Below are experts of layer 3 (counted from 0) of a mixture-of-experts language model. Rows are named gate (a neuron's input weights, with its number), up (a neuron's input weights, with its number) and show model dimensions 0-95. Each number is 500 + 25 x the weight over its row's rms, rounded and kept within 0 to 999. Numbers have three digits each.
Before each expert's rows: a language model's description of what the expert responds to. This comes from a sample of Wikipedia text that the model never trained on.

# expert 63
It responds to: Name-internal word pieces. Middle or final pieces of surnames, place names and rare words, such as -son, -ley, -borough, -op, -ó, often in taxon authorities.
gate0:514513502545492503510510503462477461529523506465487506466492509547467485510513504501443516438466507510558480505513510512510500489487501534489523491498478507503524488507527517555475529502487519531481466514514528536472524524518473504472466490532485479484514506481485474486505528471527505508
up0:542472502531497503477503495506499471478497583496527527555531483510451456512510511520500521486518517497500481491513491477440500495537508504504471527510476502532512496534445504478493493561485505461459507471473517512487518542488501511489465484496500508531551475486504532515492517484499491522

# expert 15
It responds to: Locative prepositions, State. Mainly "at" and other place prepositions (near, within, inside), plus "State" and "District" in place names and infobox fields like Postal code.
gate0:533441483493530484481494478502460483504505525515503512484544562496488499518490490492503539451507542489514498478493424492456483510464511503504522491530540496500474483446507520508520483487510552509507474498566501556475487485495502492480477505504538484469524535452529513479523506494510484506
up0:510497523494551483485495457570457491472475486497476490485478524508487531529507505516485544508521516474479530518507498493522477482510418502447492488470484488485500472491498500506477495533460473511493514500489498525554468530465462528484464445526454459533482512492476507515518487525469545526

# expert 51
It responds to: Ordinal and sports adjectives. Adjectives after "the" or a possessive, chiefly first, second, same, main, final, 1st, often in sports contexts (first time, second round).
gate0:466514514474519507499490509507514475498509494473499492500435532501547471524506513566478520487495531492446457544491486469499483547483515493507494477460478516521510535493493521533489517479518505507508485513494509482526502458472526495473516489479516497452499470498471472517490499527488513565
up0:473524473527505475445479493497503492500449502491490515499503490478486496480484529495536495512489481497471529512534502515511510522517434532482490524511506527486505464539506503506494509533483496505504517505514499518464478492486491492509482514535488514530525534511493530518503558517533485485

# expert 53
It responds to: Mid-word subword pieces. Short middle or inner pieces of words and names after an initial letter or stem, such as ed, er, oon, end, ock.
gate0:494530471509515502486514525470507487555477471514482500509476490481543501471456501491520493488524501547504470465503525463490444533491486506466507510493447489543496483462538484500473545454516517513540479514484513488543521466527519481518501521527481490501507540483529511542471526523569491507
up0:506534504536525539554532504501505510506496481531441537528476486517519502489469535476443489479470502523507494489486500477536520520481533521492472549491487525464546520520482483532465530476474513528528513486519474485499521495493550492460471465477489537477536518535507465492485484522513517462

# expert 54
It responds to: Section heading markup. Wiki heading markers such as === and ====, table-row pipes at line start, and taxonomy or genre labels like Family:, Genre:.
gate1:536513492489554515567490468474465504516504458514522516485534530486487467464505520481519516471455486524485494501535508519450489507501530491477498490490514467525520493531485543521488505504504505485484516524554495464450457510491513493499529467497514545522503486512505456519517500487504525467
up1:500524502472516538495535523491510527490478518476492541507504492498510485467535510537488519498468521527532487507489520499533514497498570515489504492497508472507489514503475516489519459477489501463514483476515485478535529487521521494540488487492494478476508492499531504465515488512503517460

# expert 49
It responds to: The before superlatives. The word the or The, especially before superlatives and ordinals (the most, the first) and at sentence or heading starts.
gate1:485493532468499492526491506503503527477504506499509467516492509475488495530524460525499530462526487481507517502485498534478499496485502497478508434448487502564465505521551486524502517487509508502524486497466518508464476503445494494563495529502528517497503488554535520526551502478559556482
up1:491488482520499498490503483464553529503504516469485479494522458460501507502494489485524483493524519506496489515529491552502496508469496488488501450491438533522500510536498468497499534518506524527448484516485486490455439516523470492512472453475549517498505526510456504470545500507532479496

# expert 18
It responds to: Place-name modifiers. First words of multiword place or team names, such as New, United, South, Southeast, plus cities, states and some years.
gate1:475486509507448493488535532510520475500491495472493480499497505513503516475472500506498445477523553501553514467516493538504476515543470477479540566466518531473531464522519516480507495508529541513458523453541479511518457499530523514508523478497492484503479520463461533480497546483477473532
up1:519517514495522447489513495491482516519489489518497568524522532465513488529461512528520477509484509488481476490457476508477508553527502524480502507501492527485543556508452499481488501467485477553457518500472523459481494500513501479491473484490486514482509506501484502513510503530436498518

# expert 45
It responds to: "of" in institution names. The preposition "of" inside names of boards, offices and titles (Board of Radiology, Secretary of War), plus section headings like History and Career.
gate0:485491474507488459497527517497479516457539511506477525508513494484450501491495440553487524496516520472543464473520549544511479486519536496530480472481457505492481513478513533508506475563499527504468514477487486505474501517443505477514466496511481491515491524486520482485507511511488511499
up0:448475507498466501523521449483483544473500484529533543494519517517505486504475492534480489498532509482477448488544536506555490512527521490535502473495530493518474520497464510525501495505460537525481508503512496514494461463503438506527490480474504512425517512513499469515500509514475523504

# expert 25
It responds to: Name-initial syllables. Opening pieces of foreign names and articles, as in El, Al, San, Los, O(vechkin), Ir(ving).
gate0:480453538496460443503458493527524500503449508514547492522530478524470469500546537522560503488513513500511522523525488523503497494502497497509483481485475510487478493487489498471494489479501515523503458502484543493538485560468500493545525504492529539497490552509507486457499505545478513523
up0:507496483508491476470546456499500531478494527477526478508479490503479523516508541518501466465509490527497484540514498501489460492482487460482531490504537545490538494494484500495458497486488559482478472465494467497527480488441497492507510520505554497492477512438511492480519555487493499495

# expert 58
It responds to: Comma after phrases. Words carrying a comma that ends an introductory phrase, especially years, months, dates, "season,", "However,"; also pipes in climate tables.
gate0:495492498491526511490534455492508475478498434485462487507512469574509496471504557510470485501495519478501429516516479483500518456533525519463530541507482522523507526518516470497549517486499465471542490512502493458506507484505502546469514524515483491507521496470491461520516513500477516556
up0:487493520492475524520477527528488513482530504497482499506507527523535496547460549477494528489473517451492492474481490448485539531472507470501484475490478519492498451492485519501530491514456497528493491524505492461503469439511508512462454469488520512496508511478506473488504473494557487504

# expert 57
It responds to: Article after in, blank cells. "the" right after in or during (in the area, in the 76th minute), empty table cells, dashes, and infobox labels like Time zone.
gate0:469541491540477516550500525488476467483544475497500419519511484448504502531476525484493507500470479509504462499522497481501467537483531539506529483502446580502495507517515521481529488492476489517519487486515500516480541504509493525482518513514520492502496530559498509460452451482492470491
up0:489510446474464541485498503521507511502499481503491504474508496473505515497512436500476553500489515531476475475511482470513492525444515502502479483505504487482507465479475509484507486496498515485525486460490527496487446489495483490498519501502516480496502510558468511459471452515500499521

# expert 24
It responds to: Commas in lists. Commas, often fused with the end of a word, separating list items, names or clauses, such as rents, families, federal, Prop.
gate0:477538474495466497484538531490538491525512521448467515481564549482507444490456454537529477499529469492487511516490494544471511504503481497508486498502513467479480458476510495506453519499497492482516483483489486546510506512509499470543521539497539489508512481463521484495490503508512504492
up0:501506493483545525511506489532468505537512530506494513508503463533509492531546490500510458505496509498498472509482502447476500502519498507497459497451469541496548544510514506524488493524515458504475509477567509492497466525482509512459450482490542481496499505501476521552514522486566476502

# expert 61
It responds to: Line breaks and hyphens. Line breaks ending infobox lines, and hyphens inside compounds, ISBNs and scores, as in fact-checking, record-keeping, 6-3.
gate0:489495539514467519531503527513518512530450526483483520470515538476471453487467488517501494494524529502463484492528503474505495523460565433551519497471529474491499499515493523463517489496491504525509493492460540529494470476440531498525529454474491463469476548520499530492499474533483473523
up0:540500505538516507516499480499485571549476493522472521487488540463493473526520478512482517500529525517518502494539499490498509509506512516534503478451494400488515502471532480496486519493481527472494512451474502475466441462522504487471501497528482527506520492495515495545522454535547514529

# expert 52
It responds to: Prefix-like word starts. Opening pieces of split words that look like prefixes, such as un, dis, re, rec, non-, self-, e.g. "unp|owered", "inex|pectata".
gate0:500505511458528452550534535510479494485470499496528518463498549492488477494509500514498513481494505503466436503449457487507525497536527493512507532548542515500495516510536525499496476518478516520496481485513508511514545491493495490507545555488513512488505472495459509486520513489474502493
up0:553535473491528503530522503515507479513506504519543568507527518476523466515503487491525525527496501503497446495528499473500502463513500506476523528483523463489494520525514492466532478517485514517503511508487485475498507489489514522474526499466526527492503511467458482485475492467493486496

# expert 36
It responds to: Preposition in. The word in and In, especially after born, located or died before places and dates, plus some years in citations.
gate0:518532499536503521500528503501503503491496490490475523504492528497487495505502465481524525452503489511472495500514554537503507523543508518510518470520527527519537523515469487494459510568481480504443427460523489529467502507521515500567511443486488453495526505514516516490498502506421496500
up0:460534521506511493563476472509487505481487513493517481446489433515502477485507503542475550475492465487497500539483471496467521531488497544479469476508524519490543513469505481487494481518481511463523483526491497490499552516487493532533525545559511490518510512523500506480485603523529500470

# expert 60
It responds to: Definite article the. The article the after prepositions like of, on, to, before proper names, plus title = marks and labels like Genus:.
gate0:486527461507537456505492527470473515533448525508457495521503494492509507502515519471517479499488472490514501499507472513489525443472509503470521543515482475476514499501543444506503503492512521544500481509504469500448497482509496485486477485507489474479466502510461474478465504531513503523
up0:481517497466509472554471516508524499485519496521448517496469495513521489527499491506536458502507470517502453507491517493526512452496498501510464527474527457455538497509474495512449490466521510505469490495491467464488486493542484452471493528562540501479526484477504522514538550499508501472

# expert 59
It responds to: Possessives and modifiers. Possessive determiners and 's before nouns, plus attributive adjectives such as his, their, its, own, various, political.
gate1:477515539488478521482512505484517492520514529524501545495508526544513514504531537516495503465536515481497449482472484521504500514530467454498532496480524485498482501495469517551491523529528533534463489503483483511485455470476481498538524481499487498462480510484464449509521487484539559471
up1:483492471537541500445505480468515517513486474514527533494487473496498486509513499534506504500625494515488514468496551526509488426511507508506463473451497507508477472550505519518503480494492487455504558474474461497503488491491533515497529489478507497496478481506528525495502513503495467481

# expert 3
It responds to: Coordinating conjunctions and bylines. Mostly the conjunctions and, or and &, joining nouns or names, plus "by" introducing authors or credits (men's and women's, by Léon).
gate0:518502486544506507501479469504473482484446494483523515455527493517477501506512508514537494502526510509474502509473501502531467482474461511489515500514514566520509532490523513465520534488474505514468463437538494487521522501490501452479534542485512462521515518504524555471493503483529491521
up0:491498497503514549466531524526531473523457496548492528480488508546495480485510485506499517548470513482519525527520459481527500498522484498544501526489439496506469461506515525504488471495498500501528504403516518505486507519490505461495518484473507511494488532479456524488504460510481457527

# expert 0
It responds to: Copula verbs after subjects. Forms of be and became right after a subject pronoun or noun, such as was, is, are, were; also blank table cells.
gate0:486498470544513455480551484501512505521470481474528485504460485475517526465483513464517496493456509463503521453510459510499486503526496510472494498458513494503504482495477525496502519475535515469474529491519444539489496523461531464484523541512514494409474504495481478527522478518501501501
up0:423487476487488490501440492451496517494527502503496525463530547491537457475556494561503467473520485453503509486541530508499516494492476530533551528514504468468499475492477459509437483480488531473528505452481461479457498465517514474522485541509471552519509477476486480513510463512474543542

# expert 19
It responds to: Single capital letters. Single capital letters or caps pieces inside names and acronyms, often at line starts, as in LeRoy, DeBakey, IBO, CCHA.
gate0:503512491490543531531505484530543488494463536516456475524515526485518516514510475499505516534514512505518487534468487487469474504497490480493509531526508490534529486490495467500442488420509505499482521473510492491510516514500456458520570499490531467454510516502515543519522490480491475508
up0:480454480552531461461530512457457508506524500494537495515500505520513503481514530490545486501523521485530505494488500461517518476476526468524448484481477528498475498502513514491502539515514473518543485503465484479491531449499562474510443565506511504528470501534468464506513476505540481538